{"n_layer": 14, "d_model": 448, "n_experts": 96, "experts_per_token": 8, "d_expert": 64, "d_shared_expert": 128, "activation": "geglu", "moe_layers": [4, 5, 6, 7, 8, 9, 10, 11, 12, 13], "router_score": "softmax", "normalize_top_k": true, "routed_scale": 2.5, "balance_loss": 0.00228, "balance_bias": false, "router_z_loss": 0.001, "init_std_router": 0.0183, "lr_router": 0.000415, "vocab_size": 8192, "norm": "rmsnorm", "norm_eps": 1e-05, "tie_embeddings": false, "optimizer": "adamw", "lr": 0.000696, "beta1": 0.9, "beta2": 0.95, "grad_clip": 1.0, "batch_tokens": [65536, 131072, 262144], "seq_len": 1024, "train_tokens": 1212000000, "steps": 8369, "dataset": "wikipedia_en"}
Below are experts of layer 7 (counted from 0) of a mixture-of-experts language model. Rows are named gate (a neuron's input weights, with its number), up (a neuron's input weights, with its number), down (a neuron's output weights, with its number) and show model dimensions 336-447. Each number is 128 + 24 x the weight over its row's rms, rounded and kept within 0 to 255.
Before each expert's rows: a language model's description of what the expert responds to. This comes from a sample of Wikipedia text that the model never trained on.

# expert 62
What it handles: Descriptive prose function words. Copulas, articles, commas and adjective endings in descriptive or critical prose, such as is a, considered, similar, dramatic.
gate1 [ 85  98 117 125 140 153 124 164 152 169 146 123 124 170 164 167 127 172 161 131 118 156  96 123 152  93 127 153 130  52 136 122 142 166 140 128 139 108 121 111 154 135 118 103 131 143  66 135 130 119 125 101 133 126 116 136 141 106 149 150 112 177 139 121 126 120 108 157 141 121 125 128 110 132 135 122 152  70 157 117 128  87 137 102 167 103 132 149 126 119 132 127 133 150 106 162 169 175 121 107 145 113 137 139 153 173 121 128 160 160 137 127]
up1 [ 89 100  77 150 115 129 142 135 127 136 132 155 127 155 150 172 147 179 177 125 122 193 116 127 167 115  99 128  94  68 134 123 142 164 130 134  99 125 108 132 159 125 103 133 159 206  75 124 111 113 125 112 122 160 115 103 124  94 139 156 118 137 129 151 125 108 143 159 150  96 124 159 120 131 153 128 144  64 143 159  98 121 114  83 168 104 112 147 124 126  95 125 108 138 114 130 140 126  89 117 156 126  99 134 141 125 150 138 152 122 141 128]
down1 [178 136 143 152  90 156 135 142 144 125 152 109 150 145 116 110 122  99 107 140 132 120 103 125 167 138 118 124  97 155 181 139 153 151 157 127 160 106 139 147 157 120 142 149 153 168 167 109 134 174  98  94 107 127 158 131  93 103 131 153 132 101 162  94 152 167 149 158 104 152 117 114 153 101 119 158 126 175 120 135 113  96 136 145  66 152 103 117 140  92 100  63 168 178 151  79 157 112 163 123  96 115  88 133 141 151 112 124 119 127 112 139]

# expert 54
What it handles: Career narrative words. Function words and career verbs in biographical narrative after he or left, such as to, joined, appointed, returned, moved.
gate0 [133 118 183 129 122  98 149 115 142 123 142 124 128 109 116 123 158 117 144 130 120 111 192 108 133 155  99 161 114 145  94  68 153 126 117 133 117 129  99 109 110 167 145 130  96 125  82 145 123 119 132 144 129 113 184 137 185 129  92 115 103 141 112 102 147 123 118 147 176 109 163 157 141 137  96 140 102 125  86 147 130 118 104 100 133 108 185 141 118 110 126 123 126 101 110 136 125 121 147 134 137 104 149 117 125 125 135 152 124 155 151 140]
up0 [163  73 127 148 119 102 150  92 161  86 159 147 108  90 161 128 139 140 145 112  96  97 163 114 125 113 146 138 140 140 121 107 145 141 147 120 135 148 117 145 148 173 113 108 116 154 136 127 107 137 163 170 122  78 142 100 168 111 132 121  98 156  91 154  98 125 104 129 150  82 121 163 152 156  85 111 140 136 122 114 137 145 136 103 131 143 136 145 130 142 115 134 149 123 107 103 100 125 166 144 132 105 111 141 100 148 141 119 124 171 156  90]
down0 [145 112 143  86 184 194 133 106 144 185 131 119 135 136 124 116 152 148 124 124 101 143  84 113 124  73 117 151 112 169 126 164 146 126 122 155 147 127 152 168 117 135 115 139 107 167 156 128 119 159 138  90 123 106  86 116  91 113 171 189  78 189 151 118 127 108 146  98 142 150 131 151 131 107 151 116 128 136 142 138 102 138 103 173 149  95 107 142 130 163 113  67 100 135 128 149 108 110 119 123 143 120 124 104 142 135 102 112 120 134 148 159]

# expert 13
What it handles: Song and film titles. Words inside quoted or listed titles of songs, albums and films, such as Love, Dream, Cry, and music credits like vocals, guitar.
gate0 [145 113 170 102 161 131  97 155 119 105 133 154 136 168  75  98 111 126 169 168 131 117 123 114 128 139  92 203 148  88 137  92 156  94 143 139  85 142 142 139 104 128 128 110 160 120 120 103 143 128 112 133 157 185 141 125 128 135 107 130 139 124 142 147 142 125 121 108 113 140 123 128 129  66 110 126 150 128 161 111 131 102 120 129 145  71 147 135 120 132 129 131  92 125 126 158 182 108 126  86 121 113 144 116 114 125 105 136 102 146  82 165]
up0 [151  87 118 101 145 109 151 112 168  92 140 157 128 133 129 131 133 144 123 122 109 121 120 103 108 125 136 141 146 134 133 111 118 100 155 143 141 154 137 147 111 158  80  96 161 166 152  75 117 151 138 134 140 123 133  92 101 101 136 139 101 150 120 168 124  89 122  95 130 129  85 150 168 106 125  82 163 165 190  99 130 109 112 108 145  86 124 143 106 127 106 135 102 149 115 127 132  95 161 103 132  91 116 138  88 146 126 125 122 162 109 124]
down0 [118 140 104 139 131 143 122  76  99 109 125 142 106 127 146 110  79 127 144  91  75 133 113 152  78 148 139 166 118 127 131 137  87 115 127 163 121 137 183 156 154 163 134 112 120 116 102 151 118  99 137 118 150 110 125 135 114 103 162 165 146  76 127 124 147 149 116 144 109 106 119 169  95 154 126 137 108  96 123 165 109 130 109 121 127 151 162 106 109 146 136 109  95 167  81 122  83 126 114 142  75 126  99 106 149 115 140  99 121 151 138  98]